config = dict(
    n_layer=8,
    d_model=128,
    n_experts=16,
    experts_per_token=2,
    d_expert=64,
    d_shared_expert=64,
    activation='swiglu',
    moe_layers=[0, 1, 2, 3, 4, 5, 6, 7],
    router_score='softmax',
    normalize_top_k=True,
    routed_scale=1.0,
    balance_loss=0.00696,
    balance_bias=False,
    router_cosine_scale=20.0,
    init_std_router=0.0229,
    lr_router=0.000812,
    vocab_size=2490,
    norm='rmsnorm',
    norm_eps=1e-05,
    tie_embeddings=False,
    optimizer='soap_variant',
    lr=0.00756,
    beta1=0.95,
    beta2=0.99,
    batch_tokens=32768,
    seq_len=1024,
    train_tokens=229200000,
    steps=6995,
    dataset='wikipedia_en',
)
Below are experts of layer 2 (counted from 0) of a mixture-of-experts language model. Rows are named router (the router's row for the expert), gate (a neuron's input weights, with its number), up (a neuron's input weights, with its number), down (a neuron's output weights, with its number) and show model dimensions 0-127. Each number is 128 + 32 x the weight over its row's rms, rounded and kept within 0 to 255.
Before each expert's rows: "comes before" lists some tokens at least twice as common just after its tokens as in all text. This comes from a sample of Wikipedia text that the model never trained on. Tokens count by the router's weight.

# expert 4
comes before: "\n\n", " The", " He", " In", "1", " It"
router [120 159 127 137 173 157 149 128 131 153 116 110 182  87 166 119 115 142 129 129 110 115 148 101 143 156 154 132 104 149 100 113  94 183  89 179 113  66 187 165  78 167 146 146  62  66 107 149  83 150 146 133 179 187 100 106 184 130  45 147 198 135  86 176 148 195  88 135  85 149 139 129 158 123 138 130 149 155  70 183 104 103 157 134 119 129 140 148 133  63 130 166 160 138  83 148 119 125 124 151 110 158  74 138 133 146 108 118 147 117 189 136  98 165 116 165  66 153  98 140 149 120 165 118 138 109 101  98]
gate11 [142 145  96 158  81 131  80 151  97 155 138 149  97 165 100 175 153 145 143  72 112 160 156 140  97 167 101 128 116 159 127 173 106 129  85  74 111 159  83 120 143 132 135 124 167 131 133 107 108  97  92 117  90 131 116 122  89 117 125 181 125 170  93 120  42 141 136  99 128 150 130 184 112 130 101  59 126 128 139  71 130 147 141 115 187 100 142 118 166 127  84  87 137 187 136 137  72 163 135 129 131 113  90  65 188  79 214 124 135 171 101 184 122 111 139 153 118 178 141 123 143  78  80 140  94 155  54 125]
up11 [ 45 151 183 121 115 124 172 138 165 122 138 133  68 126 108 124 174 135 112 118 159 114 197 143 138 116 119 129 129 147 106 139 102 101 114 102 203 155 119 119 131 145 100  69 119 103 171 139 182  93 117 128  87 158 143 135 112 107 162 117 119 146  87 118  99 126 111 134 145 115  99 171 120 123 120 112 204 191 141 129 123 149 116 132 125 168 155  84  61 109 105  89 109 109  51 124  75  86 118 104  77 166  98  93 194 111  68 100 103 205 127 125 126 125 151 105 140 167  92  98 161 130 148 177  64 152 118  83]
down11 [100 113 130 181 146  92 169  82  87  77 129 123  96 188 111  94 154 155 105  59 120 182 139 138 103 163 197 152 131 166  82 205 131  54 132 137 202  83 147 120 115  83 136  94  97 156 107 146 196  76 144 115  93 110  93 166 101 141 153 130 111 125 119 162 167 145 125  97 119 115 135 107  68 183 122 170 139 124  99  93 143 138 140 134 124 116 101  87  50 147 158 132 118 106 122 137 181  73 123 101 145 129 125 146  87 141 115 175 168 174 141 150 166  84 135 156 159 104 137 117  95 126 113 125 172 149 122 133]
gate12 [104 159 196  48 185 161 160 139 125 134 177 147 129  73 112 128 133  89 173 172 125 121 167 167 110 137 137 130 128 115 137 124 101  90 130 148 132  95  96 142 113 115 108  51 144 161 151 110 109 136 109 113 116 103 150 126 136 170 160 136 108 124 136 163 124 180 104 187 114  85  60  60 151 126  95 160  92 103 129 129  87 183  60 109 108 197 117 137 105 122 136 132 155 121 192  84 181 168 164 110 138 128 105 189 126 131 152 104 149  98 147 167 139 115 129 141  92 121 172 108 142 159 141 139  90  77  57 173]
up12 [129 100 110 105 129  94  96 110 163 102 119 142 105 119 171 170  91 139 150 127 173 190 112 118 110 156 121  95  99 126 101  41 147 150  78 146 117  67 158 156 100 157 115 107 146 159 146  59  97 125  85 137  95 186  97  98  77 185 148 129 118 127 133  92  95  75 138  85 183 114 177  83  87 132 120 117 141 140  99  81 134 152 150 186 126 127  92 102 130 168  75 155 154 118 118  95 146 184 130 127 140 110 126 113  98 153 190 220  92 191  84  98 127 130 126 145 179 125 148 146 145 145 158  90 134 152 128 101]
down12 [148 153 130 115 169 129 148  72 169  86 145 102 140 133 180 185 121  94 158 165 114 162 130 115 168 133 119 177 130 164 101  94 127 126 144  84 135 172  94 176 102 135 147 140 165 129 133 135 133 176  70 126 114 174 101 109 136 141 116  84 142 204 148  87  45  87 110 144 139 188 124  75 154 129 119 137 190 138 107 103 136  47 170 108 108 136 159 142 123 148 165 110 136 147 175 111  78 133 141 104 149 138 146 132  97  38 132 122 109 165  67  72 141  97 118 171 168 151 133 134 155 157 102 167  80  91 102 130]

# expert 6
comes before: ":", " |", " of", " in", " (", "\n\n"
router [ 83 149 113  76 180 156 191  88 128 105 118 163 181 100 135 156 124 118 126 129 118  84 150  53 132  57 129  68 126 170 171 155 101 167 123 119 117 120 170 135 178  77 157  81 154 191  97 121 128 147 141 125  84 186  77  98  79 122 132 127 145 140 190  84 135 158 120 112 157 150 112 136 148  97  93  95 122 109 121  96 100 144 108  98 157  67 115  87 222 139 115 140 160 108 174 128 109 150 116 168 161  84 132 123 134 139 106 133  75 109 192 130 113 153 152 154 107 165 110  93 112 120 159 120 149 165 142 101]
gate11 [187 103 161 121 141 161 129 102 130  94  99 152 114 156 130 136 132 120 143 165 120 152 169 126 123 137 139 117 187  80 183 135  91  98 152 113 171 101 143  89  72 172 110 143 156 111 135 135 144 170 121 103  97 136 138 181 122 101  97 181 191  59 151 129  96 147  87 145 174  96 137  91 155 181 186  79 106 142 163 162 177 219  58 127 121 182 131  90 143 116  96 151 101 129 124  93 102 167 175  97 180 119 136  88  98 110  97 125 120 135 114 121 129 140 136  83  82 153 152 154  82 166 144  97  72 104 160 109]
up11 [145  99  44 142 150 122 140  67 125  49  90 152 177  92 141 132 142 141 119  96 118 152 117 130  63 130 112  91  93 171  84 100 161 142 165 173 106 101 138 119  87 109 143 127 111  85 178 110 165 120 133 124 162 106 140 108  86 173 113 151 164 150 124 171 121 178 131  96  98 124 153 161 172 138  52 126 100 102 197  94  58 108 167 101 162 141 147  86 135  64 106 148 150 119 156 133 130 131 101 125 112  89 113 116 146 152 155 144  47 130 112 104 101 139 131 180  81 139 163 105 149 141 185 158 145 174 103 151]
down11 [111  93 137  50 113 143 117 178 118 192 154  72 166 122 104 181 141 131 118 127 113 179  92 177 129  88 182 106 130  92 138  84 100 153 123 140  77 213 140 160  95 135  82 144 172  86 120 170 121 171 138 137 118  90 109 110 158 119 107  72  89 143 168 105 136 139 130 145 117  96 133 147  74 114 175  96 114 132 120 168 154 180 136 143 113 126 118 135  78 120 124  85 138 185 129 124 176 135  77 131 140 136 152 100 112  55  49 159 155  93 127 160 172 119  82 122 184  85 147  92 115 106 132 103 148 101 146 127]
gate12 [ 99 147 116 205 163 107 188 125 157 113 136 107 167 155 101  72 126 101 120 167 137  87 111 115 126 152 102 182  87 157  82 200 150 133 119 127 160 102  63 173 142 160 185 146 161 100 154  86 122 174 145 167 146  99 169 151 120  67  81  82 136 142 117 122 126 144 150 151 102 153 124 108 133 159 155 145  86 142 150 134 129 110  76 141 130 145 109 157 129 141 114 101 153 105 185 154 123 172 204 148 130 147 123 146 114  67 138 108 132 155 181 154  55 153 111 154 159 124 166 122 149 110 148  51  59 134 111 165]
up12 [177  87  96  80 150  70 111 101  76 139  91 129 143 125 161 137 124 118  90 132 125 123 136 101 155 110  69 168 159 133 104 132  66 118 144 160 159 108 105 139 158 140 153  69 148 120 114  90  87 145  65 174 141 141 117 120  77 124 163  82 109 172  50 138 116  69 106 130  64 134 116 109 128 150 134 113 171 128 161  89 158 103 145 127  92 101 119 111 128 142  79  90 189 107 154  87 191  44 100  92 176 147 129 141 102 144 145 156  89 131 132 144 126 148  77 140 138 145 137 148 133 178  69  75  82  98  91 123]
down12 [116 123 174 122 108 139  80 150 113 159 147 142 114 150 145 137 181 143 175 173 108 182 190 145 123 180 157 107 129 155 117  73 202 157 126 145  57 142 123  63 150 118 111 121 166 143 182 130 135 128 145  46 152 109 111 138  64  99 141 121 134 142 161 161 118  93 134 103 206 159 145 160  86 120 113 162 103 127  86 177 100 118 174 103 100 151 132 101 134 102 145 148 155 191 154 124 119 177 111 125 151 121  99 175  96 102 155 146  84  97 127 122 216 156  81 144 108 137 130 163 105 124 175 155 167 119 155  96]

# expert 11
comes before: " |", "-", "|", "1", "2", "."
router [119  98 142 109 149 126 124 151 131 108 125 141 165 146  87 165 138 135 131 116 135 110 151 122 129  53 131 119 142 106 120 130  76  89 130 107 152 127 114  19  95 167 157 136 139 108 188 123  98 124 117 166 128  99 101  44  93  84  82 152 140 163 169 111 124 158 157 131 177  97 150 121 175 181 164 175 110 115  46 184 129 122 160 131 106 134 167 137 104  64  73 193  62 171  69  81 149  99 104 165 164 127 131 145 158 158 116 158 120 102 168 150 102 150 128 130  94 141 149 130 140 107 111 132  86 150 148  88]
gate10 [172 122 164 161 130  92 136  62 129 146  88 126  98 129 121 165 142 108 125  78 134 107 112 195 151 139 118 142  70 104 108 137 125 119 136 140 159 164  82 109 116 126 145 117  71 145 117  87 130 118 147 108 127 128  72  37 142 122 128 130 127  87 120 117 105 152 109 198 195 155 109  75 130 156 153 109 159 127 121 134 121 113 149 108 115  72 191  71  67 153  93 109 181 136 120  74  94  93 181 120 155 119  77 140 129 207  91 137 128 136 112 116 149 111 135  98 178 113 163 148 114 129 135 133  93 141  20 100]
up10 [113  86 132  96 131 111 182 107  57 158 164 108 131  94  82  83  87 175 183 181 192 140 124 129 111 124 190 113 145 170 131 117 142 132 112  44 114  96  90 126  92 193 142  96 137 172  96 128 105 164 101  84 117 108 155 163 138 147  86  80 127 145 140  94  92 122 103 131 170 117 159 144 117 175 170 151 103 118 137 149 118 134  85 147 128  94 162 131 138 152 129 169  74 161 103 163 159 111  85 146 136 214 100 154 143 104 157 142 130 126 135 205 175 159 159 162  99 105 136 108 186  88 112 160 112 150 128 130]
down10 [121 105 135  95 146 137 160 158 143  94  97  79 129 115 110 106  88 126 166 121  97 118 117 134 123 140 151 104 178 144 147 129 164 184  59 151 127  80  87  84 153 198 119 118  87 115 119 114 123 141  55  92  65 120 115  99 142 153 171 137 127 106 138  94 150  71 194 161 137  86 175 128 105 110 144  97 141 137 132 113 151  76  88  11 156 108 135 117 119 168 100 112 148 131 108 121 187 149  87 111 184 167 133 135 166 140 166 144  94 128 122 131  94 102  61 128 127 134 177 130 123  39 102 150 104 142 118 123]
gate11 [ 76 117  77 150 139 164 165 119 139 173 128 127 164 163 120 194  54 162 108  92 125 130 109 123  74 117  94 130 123  86 112 163  99 122 109 144 176 112 102 143 145 181 102 151 153 174 150  84 122 140 121 173 111 131 103 147  96  85 139 103 152 119 173 131 126 114 112  84 168 134  95 126 157 109 132  65 127 108 122 112 177 136 133 143 148  95 115 142  56 108 149  81 151  89  63 103 142 185 170  97  96  61 188 109 136 114  88 119 139 107 111 173  83 131 121  78 111  89 115 153  83  79  97 165  69 177 165 117]
up11 [185 141 175 120 124  92  84 124 174 125 144 117 136 110 117 106 144 118 102 129  89 119 142 139 134 185 171 142 133 150  80  69 163  74 109 146 161 166 111  92 112  95 143 130 113  62 112 135  99 100 172 114 152 102 150 126 135 159 168 149  81 104 108  97 138 148 112 149  59 125 143  40 109 148 124 182 157 113 133 130 108  92 111 123   1 138 187 123 202 146 107 161  82  95 146 106 117 147 126 129 160 145 102 134 132 136 136 141 110 146 135 124 137 131 150 128 137 127  76 145 158 207 134  76 206 111 110 113]
down11 [160 152 166 121  79 138  85 169 163 118 130 133  96 143 122  94 189 108  87 134 130 200 103 145 144 153 215  85 157 140 100 125 149 106 115  97 109 146 102  72 135  80 154 114  81 134  96 147 131 111 151 151  95  81 129 122 117 140 146 163  78  77  54 152 204 131 154 137  93 172 107  74 128 153 111 164 155 111 117 152  55 115 133  87  65 135 142  98 204 152 137 207 134 145 159 135  81 138 130 121 156 128  69 151 126 130 155 145 156 143 145 128 129 113 167 140 154 105  87 137 120 128  98  95 157  97 112  93]

# expert 2
comes before: " of", ",", ".", " in", " and", " to"
router [104 170 108 178 153 112 108 108 132 168 114 111 113 138 105 112 136  84 105 149 125  26 129 127 136 146 115 184 100 125 101  92 211 123 121 148 104 110  72 168 157  99 178 156 135 140 105 126  90 151 165 158 134 142 124 168  60 149 157 145 112 102 132 145 161 124 155 105 147 111 143 113  94 179 159 119 187 101  85 115  89  92 144 169 174 122 166 115 146 194 118 169 179 202 150 166 123 100 160 134 152 124  54 161 129 108 152 127  54 101 177 151  80 146  90 149 110 151 106 127  92 148 141 128 128  85 107 140]
gate21 [126 152  81 123 119 103 105 176 200 137 172 138 102 107 143 184 111 130 146 133 174 117 123 122  90 132 141 187 165 146 140 106 119 165 143 193 133 133 203 153 131 110 154 142 120 157 141 140  87  88  67 122 146 123 131 123 155  98 149  96 126 101 150 140 119 141 139  88 152 160 141 158  97  68 114 119  55  52  55 154 165 167  83 132 110 119 170 124 165 115 143 139 114 147 116  76  95  84  78 108  63  96 192 124  87 125 173 159 146  77 103 152 125  92 161  93 133 140 110 154  81  70 123 175 145 131 147 134]
up21 [154 137 113  75  72 134  78 182 110 103 128  69 135 107  96 101 147 156 118 120 169 126  82  89  97 141 183  26 145  89 161  81 126 165 172 151 123  80 125 129 116 118  96  99 177 112 100 152 167 113 120 165 110 145 117 134 125 115 125 135 104  67  85 114 183 114 125 151  96  70 143 112 110 108  80 175 152  78 104 158 166 145 165 121 126 131 139  99 153 108 113  86 112 132  77  75  66  70 139 161  81 133 147 153  99 145 131 149 173 112 108 151 147  96 180 155 126 161  94 138  55 138 129 105 145 112 161 148]
down21 [156  82  91 188  71 166 146 138 123 167 107 132 113 141 163 125 141 105  68 147 177 183  92 131 158 203 134  65 133 136 180 142 132 102 159 142  51 131 145  90 142  87 177 109 167 192 121 131 175  94 111 135  64 179 116 122 102 105 169 121 150  94 118  71 112 137 138 109 113 146 190 132 123 138  78  99 125 106 112  98 168  83 192 161  81 130 125 100 152 144 148 129 162 114 118 153 101 116 102 173 111  91 126 136 123 129 142  89 123  72 135 121 121 131  81 126 107  87 112 139 104 129 144 110 163  59 187 113]
gate22 [163 100 104 119 110 115 101 145  85 102 184 161 142 112 125 182 134 188 150 133 156 128 181  98 127 113 121 145 151 124 128 173 121 142 137 102 126 125 133 153 151 161  84 160  63 173 112 112 105 135  84 143  88 162 105 106 115  80 105 146 141 183 134 110 183 141 113  66 131 131 154  80 138  94 110 129  58 117 144 139 178 133 168 125 133 130 123 126  74 151 155 131 137 110 133 155  75 113  91 151 105 109 145  75 117 155 178 124 109 117 100  63 176 147 109 137 145 114 140 150 208 196  31 187 122 139 176 183]
up22 [ 25 151  66 159 155 163 183 162 122 136  93  46 132 169 148  64  80  97 162 131 132 125  92 176 135 118 129 139 138 115 105  80 158 144 180 114  85 115 128  92 112  91 167 125 198 133 153 146 109 119 101 156 155  86  98 177 125 149 120 100 167  77 157 145 107 116 148 138  84 113 132 118 131 172 178 136 123  64 124 122 136 138 128 154 216 122 107 156 171 109  96  81 126 108 121 164 145  96 108 177 148  76 122 117 157 117 148 141 146 129 122 157  78 156  52 145 124 110 133 130 135  98 116  91 140 133 151 149]
down22 [135 181 136 124  67 129 184 168 125  69  66 137 121 173 106 134 130 123 107  95 129 130 165 142 117 143 163 128 139 135 206 164 154 117 175 116 143 108 166 159 136 119 125 204 130 111 137 154 123 115  96  73 108 107 103 128 138 162 170  73 186  99  58 166 108  94 134 134 100  75 100 114 157 157 112  81 128 105 113 144 152 136 104 109 155 169 146  95  88 131 140 174  95 108 155 128 154 132 171 151  91 113 102 140 137 202 124 173 193 123 163 205 145 140 162  67 148 104 113 123 187 109 114  78 105 101 121 126]

# expert 10
comes before: " ", " the", "ed", "\n\n", "C", "P"
router [ 96 149 123 156 115 123 111  87 160 107  81 139 189 121 169 143 100 132 122 114 140 115 171 113 109 108  90  41 126 151 135 105  97 171 111 127 162 145 101 152 105  96 121  85 156 144 108 115 127 104  46  75  81 108 171 139 187 132 115 137 125  91 174 145  74 125 110 157 113 139  69  96 103  93 195 118 148 150 174 135 144 138  93 120  69 135 167 121 111 172 164 111 106 195 106 166  69 115 107 152 112  94 155  61 106 134 110 108 132 138 176  64 151 145 150  98  81  90 134 144 179 128 139 142 117  73 162 163]
gate0 [126 155  95 139 155 124 168 144 127 140  86 134 153  84 139 110 120  89 187 194 165 115  87 121  87 103 117 131  87 116 173 110  93 157 134 193  75 180 160 143  79 153 118  72 166 168 122 162 182  46 134 147 132 141 140 100 146 110  81 134 101  98 203 144 126 121  87 155 135 121 145 108 109 122 170 146 175 107 154 140 115 117  72 104 103 144  69 155 119 134 167  89  84 142 146 187  96 158 155 108 120 121 130 159 141 150 129 135 134  79  95 180  79 131  77 134  67  89 124  98 134  78 195 124 141 130 113 137]
up0 [113 135 155 155 173  82 120 172 127 159 177 116 157  85  90 168 172 130 141 116 150 129 104 106 164 152 117 149 147  47 139  93 155 123  87 139 175  98 109 114 158 160  92 159 111 130  88 143 134 149 195 116 112 139 140 122 105  69 112 183 169 114  62 165 102 155 116  71 130 134 120 195 183 109 142 174 190 132  92 115 128 129  99 209 119 133 161 113 112 136 158 123 159 120  71 125 154 130 200 129 112 154 151 138 163 119 141 161 117 114 120 133 150 132  87 186  56 129  99 110 114 160 178 102 149 108 148  71]
down0 [ 72  74 178  81  87 171 127 104 114 118 103 156 138 125 205 156  96  88 134 136  87 127 145 153 112 110 172 114  96 199 128 108 131 112 128 135 127 118 144 127 141 208 128 181 151  84 129 127 162  61 127 153  83 115 106 142  50 118 129  96 186 182 145  84 147 100 101 131 153  79 141 116  95 124 118 190  88  96 161 111 104  98 132 108 139 156 135 186 125  78 142 118 140 131 153 112 131 153 130 101 132 173 120 141  71 144 155  76 101 147 135 120 150 151  69 141 128 148  84 115 193  99 125 170  62 145 117 101]
gate1 [111  79 118  87 110 117 145  98 140 135 127 107 114 142 104 125 160 143 132  84 123 101  99  68 133 144 109  90 116 114 172 114 103 100 228 142 205 171 160 163 160 104 163 166 138  92 142 122 161  69 161 113 121 121 142 115 124 133 127 138 118 118 195 137 116 177 147  99 125 141 168 111 134 145 120 124 167 122 143 102 182 148 166 121 144 136 152 190 101 156 158 141  46 125 101 189 139 116  93 183 121 149 123 142 126  89 142   4 159 152 158 125 174 106 144 134 201 150 166  79  93 132 126 107 107 127 110 130]
up1 [110 133  54 135 138 117  82 141  89 108 143 146 152 103 133 119 100  99 151 150 161 148 167 104 126 132 187 216  54  63 106 133 129 133  90 113  80  51 137 121  89 144 179 146 112 115 152  96 101 111  93 125 129 149 154 136  40 105 105 140 163 137  85 140 190 129 138 196 111 123  63 107 156 110 126 112  94 107 125 170  79 136 118  99 187 131  85 161 166 110 123  87 128 136 109  87 110 179 127 114 181 177 154  96 146 143 116 142 144 153 151 137 117 134  98 110  95 158  73 142 170 122 148 148 131 173 128  91]
down1 [160 162  92 178 149 192 138 138 129 158 156 146  77 124 117 150 122 121 135 123 141 227 164 127  97 172 108 110 149 165 152 163  57 164 117  82  82 121 168 135  94  97 145 104 125  71 143 129 142 113 130 164  88  83 144 136 118 138 181 154 115  85 116  61 125 110 135 129 114 140 125 111 134  97 159 145 154 120  40 129 140 186 101 137 113 150 140  84 128 115 106  84 137  95 153  69 147  96 195 119  83 123 130 206 119 125 154 145 147 110  93 106 180 120 138 130 114  83  90 142  71 125 114 146  92 199 146 134]

# expert 0
comes before: "s", " and", " the", " a", " he", " but"
router [121  99 140 146 129 129 141 131 117 171 160 153 165 207 161 149 170 169 106 151  86 138 150 102 131 111 125 170 113 137  99 146  62 154 107 113 109 129  63 217 101 139  91 105 108  87 189  84 128 103  75 131 182 108 137 156 139 160  89 114 143 159 101 147  79  67 145 134  90 155  97 107 126 154 150 155 150 117  75 108 132 101  61 126 151 146  96 122  77 159 141 151 116 185 106 122 172 145 124  98 137 117 133 125 117 105  80 152 116 137 143 186  96 175  82 187 180 157 152 103  87 158 116 128 164 176  85 157]
gate17 [132 124 160 123 160 106 100 105  78 155 139 126 147 108  90  92 111  85 168 100 157 152 175 152 116 167 126 116 117 102 144 142 110 191 108 106 127 165  88 119  95 115 119 170 162 118 169 101 135 112 127 117 107 178 124 165 142  73 144 115  92  70  97  78 124 158 161 102 152 157 133 157  81 123 137 168 131 140 108 119 134 162 151 130 167  72 163  85 123 181 121  89  95 162 149 143 176  80  98 133 183 198 110  95  91  78  79 180 167 122 152 129 131 184 151 164 108 108 140 134  88 176 144 170 151 170  45  70]
up17 [111 128 166  96 121  84 124  92 132 151 102 130 127 118 116  51 105  70 167 180 145 139 175 142 117 106 160 132 133 124 159 139  95 187 133 132 114 179 135 136 170 118 112 153 184 130 169 113 103 107 136  72 138 115  98 149 172 116  79 112 105 125 125 115 118 160 133  77 179 120 119 138  94  97 132 146 124  96  95  94 131 148 140 131 121  78 119  81 124 166 155 139  83 100 169 213 185 121  89 124 205 202 146  55 126 100 119 165  99 146 137 112 157 194 182 162  80 103 139 108 121 176  90 156 134 146 113 170]
down17 [121 103 180 130  75 171 144 174 156 153 126 109 179 119 128 150 120  83 168  85 107 124 147 133 135 102 127 103 123 135 150 156 159  85 206 168  93 150 104 123 201 177 114 103 146 122 225 100 124 119 111 138  92  90 120 144 119 173  96 106 128 196 134 166 139 164 155 145 114 103 173 102 116 105  78 153 130 145 107 101 151  62 184 100 114 136 122 113 184 120 136 119 175 100 153 129  95 117  70 100 140  43 166 142  93 184 111  90 135 147 146 158 159 110 141  74 112  91 176 164 157 143 106 138 132 122 126 149]
gate18 [138 114  69 149 176  86 159 144 119  56  83 104 117 105 102 137 175 101 123 162 161 129 106 112  84  88 116 115 111 134 111 141 185 153  61 136  96 143  80 171  90 149 112 142  95 143  74 143  64 125 151 103 128 171 174  94 118  66 159  86 119 171 174  98 109  82  82 142 180 182 104 102 116 143 111 175  81  91 140 129 108 100 100 145 122 115 128 148 133 152 106  95 138 103 127 182  89 131 105 146 153 144  93 139 124 148  94  83 104 110 182 138 161 147 157  88 120 134 202  70 172 146  88 127  77 154 145 126]
up18 [182 125 132 135  90 142 123  96  57 120 111 162 130 148 127  42 101 156 186  78 147  99  98 106  91 127 123 103 128 115 178 137  82 137 116 153 103 124 133 161 102 181 177 128 140 124  77 148 139 104 177 129 122 151 109 107 123 136  92 118 125  99  89 121 143 102 200  71 136 141 145 165 122 172 120 115  94 151 163 145  65 130 135 148 143 132 167 162 123 102 182 162  77 177 120 142 131 132 113 156 140  99  80  82  67 100 159 119 115 193 164 108 140 185  62 102 141 140  77 117  55 132 155  97 169 128 171 138]
down18 [163 163 143 145 113 150 145 166 115  71 152 146 115 133  68 113 176 189 158 110 136 151  91 186 115 105 127 109 101 137 166  74 146 105  92 116  80 117  95 138  74 112 155 111 196 148  87 147 138 116 121 148 111 110 112  85 198 121 106 137 129 115  49 103 169  66 148 123  81  88 168 155 145 113 128 109  81 119 119 123  79 110 125 128 148 124 111 140 138 133  41 108 109 144 181  83  98 164 163 112 164  69 133 117  94 148 162  86 140 167 142  89 186 162 117 106 111 125  87 159 107 161 146  84 129 188 156 123]